{
  "hidden_size": 384,
  "d_expert": 352,
  "d_shared_expert": 0,
  "router_noise": 0.05,
  "lr_router": 0.0025,
  "dataset": "wikipedia_en"
}
Below are experts of layer 5 (counted from 0) of a mixture-of-experts language model. Rows are named down (a neuron's output weights, with its number) and show model dimensions 0-191. Each number is 128 + 32 x the weight over its row's rms, rounded and kept within 0 to 255.
Before each expert's rows: a language model's description of what the expert responds to; "comes before" lists some tokens at least twice as common just after its tokens as in all text. This comes from a sample of Wikipedia text that the model never trained on. Tokens count by the router's weight.

# expert 28
What it handles: Sports results narration. Verbs and small words in match and career narratives, such as winning, scored, missed, losing, in his debut.
comes before: " the", " a", " to", " his", " in", " season"
down0 [207 130 149  73 142 125 123 126 149 136 138  57 132 207 141 117 167 135 166  35 121 110 186  71 215 141 133 144 159 135 132 114 130  90 145 173 114 135 157 128 143 113 117  83  90 165 104 110 182 147 160 160 117 157 150 117 164 129 168  81 149 145 134 182 164 186 129 159 100 211 112 115 133 132 137 142  83 142  75  80 194 152 162  67 104 192  73  61  89 125 105 111 136 184 143 151 120  98  86 141 122 102 124  91 135  99 140  97 131  85 147 129 124 146  80 147 165  84 118  94  94  60 173 133 149 139 110 160 146 134 174  99 101 121  73 139 153 134 158 122 138  67 193 115 120  78 161 122 168 185 136  84 126 136 134 113 147 126 112 149 100  77 162 119 171  78 155 110  87 102 116 124 102 109 100 118 106 125 111 139 117 164  84  86 177 168 172 150 133 118 116 106]

# expert 4
What it handles: Clause-opening connectives. Commas, relative pronouns and conjunctions that open a new clause or sentence, such as which, that, when, because, and census-style commas.
comes before: " he", " the", ",", " was", " she", " it"
down0 [128  97  93 139  92 135 206  81 170 166 125 123 148 161 136 107 121 150 149 104 125 119 117 128 187 111 116 118 112 168  74 109 106 190 119  69 178 110  41 130 110 132 115 128  94 116 168 133 170 162 111 114 120  74  81 130 109 164 174 135 124 161 155 130  88 153 132 153 101 103 132  76 109 169 150 110 137 160  97 146 154 149  91 134  98 130  92 126 154 195 168 141 105 114 144 133 136 101 112 117 184  62 102 100  72 138 115 133 113 147 124 129 110 123 120 109 171 169 138 172 179 100  91 125 159 136 143 160 164 128 126 173 162 177 128 106 100 126 143 138 111 122 163 120 180 109 106 130 113 172  80 104 158 154 124 175 177 168 145 179  59 156 116 131  56 157 112 131 144 146 164 116 172 159 126 121 138 120 115 149 151 159 155 125  58 169 133 115 123 121  79 120]

# expert 9
What it handles: List conjunctions and commas. Commas, and, or, including, semicolons and but that join items in lists or coordinate clauses.
comes before: " and", " the", " a", " which", " but", " as"
down0 [ 97  90 152 163 137 138 127  72 153  88 128 131 160  91 130 238 136 133 183  88 178 122 182 106 112 109  91  83  15 180 127 140 193 154  96 101  98 120  94 145 106  72 142 146 110 145  77 131 150 131 158  89 127 134 184 155 136 142 172 134 169 123 115  88  57 115 179 115 112  99 116 117 118 106 159 138 136  52 166 130 131 121 128 141 104 145 146 130  77 160 100  93 151  81  96 135  95 100 152 160 139  91 133 141 126 120 135 117 135 120 120 174 129 109 169  91 129 114 149 140 153 107  96 182 110 139 120 111 124 177 156 154  79 132 133 169 176  99 167 142 125  93 150  86 158 152 143 183 132 178 110 102 129 126 148 173 103 150 146 101 109 199  95 129 108 138 121 131 139 172 123  94  86 166 131 109 160 171 141 126  99 105  95 119 124 143 194 166 153 140 148 150]